python train.py --hidden_size=96 --init_std_up=0.0416 --init_std_down=0.0 --train_tokens=198500000 --max_steps=3029
Below are experts of layer 7 (counted from 0) of a mixture-of-experts language model. Rows are named router (the router's row for the expert), gate (a neuron's input weights, with its number), up (a neuron's input weights, with its number), down (a neuron's output weights, with its number) and show model dimensions 0-95. Each number is 500 + 25 x the weight over its row's rms, rounded and kept within 0 to 999. Numbers have three digits each.
Before each expert's rows: "gets" lists some tokens that make up at least twice as much of what it gets as of all text; "comes before" lists some tokens at least twice as common just after its tokens as in all text. This comes from a sample of Wikipedia text that the model never trained on. Tokens count by the router's weight.

# expert 12
gets: ",", " |", ":", ";", "'s", " –"
comes before: " |", ",", " (", ")", " B", "–"
router:532505507484486507508491523502534504480517443499445546500462532507497541505487489512488489473479491485528496501498523454513529522467503491536544495487515518485510496507499501495514495461502483471494511500470517500504467560456501479445490474465475496565498525452497480440474469480512505517
gate0:530542523512477500468480524556465488477470475505512510496486503489525515493513463512534500497573522531484450476518499469486500508467502508510550523527458480488524479494530519492500518459487509508488534466484510518468533485510500487465456509463505516487484482483536502508534466464455517476
up0:507514488494500501553503514483423471493464473529456477509532518486495482488499498487490498493447492475520541476520505473486466508466492463543535535499550514479495500548492505522490491520494497480509516528517497503542464509544504518467504462507469487559501526500511528462513523499504492470
down0:472497563509482508543528488485531527489505511512549471510491513498504462523492522503478534471479481521519481531476511496477471487493492491503537475492516501545478488513469488549550473474494520557503523512485482558505525520501498518497475511435473471508520517499544533514501530497507501453
gate1:516504461547496466515498468476510509549468511445510480492528521528483535513519507508470500505510487499493442554470511492510481465472496486528553528532551492530539491514515523502513522571526490521498511447487526473520522518503493514519504495483479464503501505526507523491507504529467500506
up1:453500479519514505513489437476454540496495501532474474504488511487517499487471473439493520493497552539428513496526474525462500509514523504525480461531506488515468502501504512489483521495492529500450509510450516500458526497480512517541508470497516490480550502507502530505505497541478478489
down1:531480507526536518476478514446460498505498455549562482489514498478504475498495497498500511519531507495451519489537537457505491517515535484498502508480477480474507480536526501477513436484527519479471475480550506481459458507525467515514494501500554486501501506495533508538525508510474481517
gate2:489548510504533481542498506483541472493520472515449539507528517522483572512492509496514510521532481520444477461508510481496472520492500496504531475529498509515464419472536523510507508497519505514513510521496517509525496527484470491464464487516519490508489506550542459484500505523501489477
up2:492491445464506503497515457545530455519482504529524489470511492507508510549470499467537505486492508512478469484513537507491497523537507559490494499486511492521519490498494568483501491477515549532529484530529491522493486498484465509553553528523536485495478487502473509463486496474463478492
down2:490564506532518519497493543456475491502534508508509514491508468528530528541512533480500491514492490512501518479528437475512482508493540493508518479524487505501467457468504505493547513469527477464530498479548555549513517528522494494476479503511517457485495514527490470526483537527477498479
gate3:492470457482528509570557530496481496525509503488521477471514531516530476502520491534461498510460483520520536470524484515494466490495515464569460552512525493517543497485529475488512478480480464496507520542483485508502474471471483505497480523488480509487483483496476474534513506497475469479
up3:538517481441477458505457559488497486503521498497536478509541522481494476520551499477500500501406496499533504527490473490482472522513498519538481545501485496485497521490504492496481488504483466484502511543502460480535445504505510502511512525519513457476460497498475489507516518496491481471
down3:470496522454517492520475462480512524476507498471548529489504494456476532519495532473473526438491482491487538476481525440494469520480520502498508454550508516465527503491523480478492503445479519449507484495500506458516514463506476468493513452478508512481486515509501491492516468492519528500
gate4:509526503514470528516490474508520498499477470461505466472466512482507519515448527479535480509538498471513467546516474540492512476527537485494467480473502462541479532527490474455509478489459480493436503437494523498535494494488528480519472482495483499490481501557498488506509475498501512471
up4:525485469518478507519490510476539507504495499497417509507535508506512497482498521477464488508485500501555500503488478516481524500508477456493473513508532491471480501447534496496538518536499511490479485517529511431464546470487497516495483456541513492465515461506484486548530519515527490535
down4:499502492488551531528519516458482517509521494511497514535490502482451459498494487514531495483511517463470513485540530505498521530480507509477493544540510517502525513512475504524487517551434509470518549492489474528499459541497436470487544540519497498549483526490489503501495473500498505482
gate5:533525470499570493486493473500513537506479469476472493544521519479508575510479496488478466527511455495521497494481451482499496509495507511517490507472496526505465518553462505458479487470555481487509515510515498498506541510503508528486486510485500508517502441495445490472539484488517514512
up5:508510468516497459521496546504530544529504511467520476501539459504455481452546501491498539476512509495511490534503479515507513502520476549488447506526569490450499519505502471522499529485505492503507502472537473476523474476498507477524514495483507476465465520508509515521471534535515462488
down5:453504540503522523503566484484520495493496519492546496487543510527498472530525524501493505498450435517536484498455501498478503513494494527505460526554469522489484479492471522501498507537468456499518509508470508522500486512523454507511502499501525535492439495532517473458482516488502515473
gate6:532453499515486510529521487501512487512469480497457459519496462497512510481473513489465524492486507504479486534519480475508477477472509512477518523482495468540505527485471552499509532548452479496486538483476507470519526442506503507452500509494508510506442495491458472466532450486534473509
up6:498485494503511457421519492504531491480498495486492492513505468466451495482513532487476495564496486514538479490508510494468474484499522517511501501489496490504519499466498546513474443485518487490515474510518502468448511519497469509536477483487512466519450504480462441500479470440523498496
down6:480512485497490482489528514527497519486487518512506527516492493476483504484541540470507501538481509477490511513496444542458477461494528507469509494513487465484478461494506467514495442504495481501487509512468508519500544506558515513548489531468506444542543515531494471515457507496548461497
gate7:532473461547503462548516520494501512518426467515464494482463505517535511481520504510527471440524512526520486482516481520501532499526475496480521477485510467506514538516514501477522464482507506515478509496492474464524500498520482514431492529546497460497515463474523504494509503515516463505
up7:474514509481456467498509501495539492504466506519508477512498507563514477498506516490488497522507463511482493515531479457581502479454498554487500529519541504449552476517511504492513459480512510476490488529505522525499520526499473479510467478517502520516515483470540532484495524489486470549
down7:540501507503465513504518509529497502533510495547494487483446481516531506471495495479439508507517491514527503516539503496545479523485493476495525505479499475507525516498497495514578489490514482514448483502516523516491511448491515449547464510475522560507551496498486462509510489476475497531
gate8:509489519492524510511513529514512471518528481481476478547482511498499517487497458502513446491514505528512507530509482497518526524501467516524512521505463537508528474487535515459535465502504514478440498500467507506447462519533489513529530563511502511505459465492456494520489515497457542452
up8:503483467543499511514497512483513495521529501447518505517503510511538497490449468528519514484490522521528473477494473517451500522505537517503485492481481486504468510454500453443464505493493478473498470437486503499507539537494475514518544501528513552460483482496521487534529467513512470527
down8:484497483509494522499490528519438481509478490460521505495493465520485475490538486511501519520472492490478506479491486534478503492484503539470464486516516530504479456453517454499472519492480501472466452502504507524529495515461492511498551496526544490483477534459526463474502424503532533505
gate9:494497477481540515533473478541478442542462478475472497506506511468545497463482454502533519478530472490509467534480496479483483506521485513492511509513510509479472497538487537511481550466483476514524499492496456476493496496504502524543496568507521495458495512506472452473505510485497517460
up9:440510553480475510522497477487502493520469516471510508544467472497469516492524527483501511426556516458509489485501522483490493531483463489484542481509469513522528470569495510456496540478483504510501500506511524495517484540533479505521490460481532490498534522516485522500504498495531497491
down9:488555549491493540494505465492474471498485514449526472528536462461481506532520523489507526469478513503525466476499485494484475495461524508503499481540495533457457517521516475460483530498511483546510493461488552496521507465504507482550483470472486512481481510507530491494526497521525526506
gate10:501498473491515520502466501527557486480518446521418525533517487491474535464506514501539496537479487494511456528512473505513489517474477452506494505456526528492467533480474560507499498485484446501496500529492504499511488523506537519503501472492521500495487493527499492449517529477518532489
up10:510520507496504527512475446461558474492538471482544507492498504491524472495537485540450520441546490494484533495494533469480494492464501566484518508508490476440521506507511460487530524515459523503504488506528525493474496503508503496504510525524488489483535475490503503545494492538504495525
down10:482490481510465499513523496551494534537459525472487509452494500510478552494467476469488494530506493543513470483522514528491549490517510433515471511476435519499505499444509479509469514503481497541486534484480488507505528454502470528499492481492497499508494492514534496489476491479495516440
gate11:545495481484510538508528527507479451518514501472505514491469504473515511481492453497546502519522496507487506505528501493527526519506459513496519504480436496502493456472503513469511535511517428507509501526486536482524525491482488485512483484435478481492506488456507500456541469465475522459
up11:506529523503517471492463519484514517496482522524477503545502515529503517539501508505491556544519535501529468481515506528472502499451449472494482517517515555508497453477529498498465532462511562476501473516549490527460501492488529487526520511520516528522511453506509511517479513510525489527
down11:516520473511511497495539472526483559481501502471461533472485527500497501495468529509522516493435471488513464530458481479463512509518497506497511481537499530513507451516501500538475531492460462479469462489484490514529511511508507526508485533530498527483497529571520507516477507527518497452
gate12:482545517508494496547517520495518498494536453501465515461455497536524530515520507485510551479489471520483480494480459538495488530434512467523524523523500536510522529494455537490516555485479514474470533474497517479506508483497486483475496504484479507505494504515490484438476504486476536492
up12:479563512480456483495473492461513511485514509503492516494509532492485548491458501486496506513509471513491530484543500509479474520489509488524482476472473504536509522497476530436488441526448467473468473502496460525494519492507509495491465459515471506498513533528514455452479498508530531488
down12:515488483479514508496492473536536523482477522449506471520491499460526518524530482490534496521517524468541475480489491490486492494518487505485492472516500441457522508465580492499478459511515488507537544518480494479481501446508554526505515496486533498494535517492518531515523457520487477483
gate13:484495510511546524512491513518546491504514499451517519489511490513517550481526475518516543530529523490484497507525527496476537516464469500516520529492460519462477487500537505490497535533505521493521495566511459503471471504496533538473557530496547497479498521489458529493478471483487487538
up13:530523480466455469499517477530491521489501532494501521511508541519473488481514501531499537511475435535511496520509488511492504463454534425533485478474480513486470482504530522516466490511523478523524484460514512485488512508475510465504504459469473483526488501509522556505553508476504512523
down13:493452524446499501498546482490480479505513496513495478521470497497514524481538503519505521507485544496537514537514507499567478510499536519481519505490495545461482489493518490509528474523450517483475544470546495454501499492532504521488503572499532542533489485526482470518495504530504494477
gate14:477493493515542502500508503514529493496456497506429498483497493466537490520531486485474466489505510477568505442528450492474536470524523509483492485478452505491489491514505503527523501519496543482520537541512506495488478531494462497492499517496480527479467507490457523477535516524450464500
up14:489486488509516533535514490539497487464520460580512507468528505494522562498504506527508502472493487531501524516506487502508485518508484527496478480472506497493482538468505469494540461468475504529496482512483503501491525512477494442536515447467485518418508535499523494491518504489522524476
down14:512528483513502546538566506502445478471504519516502491466486503475515515510484503513518563518504463518505567447485517495570527544492497497509520516477522514471487493506493467509517503506503502474498507479548535519507502544487478439484523487522489523501527512476521497489507504493486510485
gate15:493564530474518464534467489477529536467541443522481492497482518543502540548465477469539511468475479532482516505483485541524513503478459514507504514494487522483467480522465517525472492527494455489510497507527479523479501505509502487460484487511490517506533487509474487502502530532507451503
up15:472482522468507524502496505524538535521485554522496468470508505515469460489502543474493508506502505524482515523517483492458466503520532477475462444485511514521511533507520467518518509524574505481545514500552513499522510502493521528539471530498502495459464501525515493527496515514479467540
down15:511523475540514478488513538484468488543498495468514500509534453499495496503531540496494485521537475492475533467510513437477487484534507498492563501505434505483478492493507482515530471474482512490507531520507520476530487477523478462506527546505536523518520470477487531507547506504491527462
gate16:514480510503475472512473528505512484465484477492501493485482489501483496473471512531497504491516472511522434484462482472474556537514513501525544510497475453457458499504539476545482447476491443524498509517465511472502469491502507492456508513502481515520447520517495534484511487477539497474
up16:493534497530473501526508488497519521480526473524491486511549539511521531482519526504530573479505517573552479541516499503481481512491431493474548485511529517502489482507479502485499483474474476467487488485496516512481469515481535486462491478493462486485494510535541491519497540505512492515
down16:503477496489489500459447529535473488480486528525517541496501514537511483499500481507495477540445497514487562533506522523496537512474510500542464503481495528570523523523493482504514517486528536512501477504548519494499525504496526530519506477451492480473530502500544523522461503484486536518
gate17:510491466492491517506491507497533512536477527510484486493510541493487512580537470479485477485519458504469482478474508489528450472452482500462512492487526540537542475561434492532495525471521495468512497491498487517493498525495472498460481506487537520499477522498516503501492522502542518509
up17:499464531496502452460495511496450520522497513543480550503500497478463531491498488488513498537490503471513516531453543468532480506489504504555510507516491486493464497528454525528514525524509487514512496521510474488500472565477471490476521493472521479488467515447519503451516465529513518495
down17:494448513460486461491494513495538517503517483503544476518527516500491493472558510468478532476514502535510515509511491522494486492532494457476483485517536514528517533520516487538503533521524509510501504541553510536512562546502536519513497573507492501502498500475510501519488491547516499537
gate18:535546464518559509518480494539502508506486473483512493519528476493501537541524468482467497528505430498512489519487473518476473489481523486469499528478543533492538529507485500499524527472554509507471530505485540485508495496530505491491516501491540515505510446502462446474495471490510514522
up18:453458500509492511497505535482469479530476507519517491528486474561495462541518536492473489508492540497483499469428509526517512518517519505491489458562528505500503515511510504477463541508509500487497511504489485512524464521514513513512497516536508520478490511480470493570495522539501442483
down18:495496529463492496482508479482527488434531533488506530470487535522497503463525544498574482466487505474502489482481536483508511553507493546467499470490498534497499507505450521500488503509496507493477491525496507464481466512549472482446514486500535470464517485530509518516512516520537479511
gate19:506485492537526556501474499520557472538493491486474486480543520536501521498533510519502476463513510526499442516479498479540533489425494505472510534532518526522492494507512494459486529455480490493511534473488496490475489518474533479505489506507542489536451471500527476497496474500508502523
up19:517506530478502490502489531490456433483532497458488473507508502531508517507466479548490531515487522500494502472499518506454499513513490550514504513523474475474537497495532496483503441499498521464490484553522475515485451565538475500504470500526498498519514489500499517540503481445486506470
down19:504537478495506518476507541511539526463497506469533488478481509511513559485499473498487513485491447470493513491513503477506503479543486505498488529467454480482502466517500511502464496491489499571433495480477526500511490534515493513543553497524518533498469452473469511528516514502527534492
gate20:437492463499507530498479501478517514470468463503534472487523507496463513505486485508498502527541462500461503471487512516480488527523490513504522498491491528470522544535436468508506511482508422483500548502492509497488490511542526544444481484525527519507501509491457491501524501519462493496
up20:503513546467524499460500491463484514507497487521493485505493546534489497540521508505504523485466487526549497506507529522458486512474495503493517479509521515564479515537512507464419502472559512517481514546519466501511503461487500557511476459526489511506482501497482490538500525476499517495
down20:507513508470528480497504494497531525483502530488509497436498471487473510537467482494485484505513560498493502463459516488466509504497500533489520519494532473470516504502490506510489488484519515526434496525525504465466485491485457547502496463524554513450516468516546503534484560519497523505
gate21:511471443514539497488555548520487448495507463464472465514520526463503468504506468538469455481487486548505510465521507485509508555528479511529523523487487498474524521531542476494498501531516488497525541498532476506519514483492465476489537498514492488502480494475505539511524525486485497482
up21:498540513488513523475502467522525487527502516537488545506497473494529470548473469480446544513471482495525453464491496519486489502493497502504470484521509521489543528536523487477470523523515482494506476520544522497497512466492482516479521496549484467432493498489533464480511500481556493479
down21:497516521484492497528493566532528516472522525499504533507499506495458501562526498472461524503460498458524464506480502535458492520488493512485504499536485523517513516524513474427509519525506474496472466498550490531471512470485463489481521471484503509458475495507517493464535524473518486491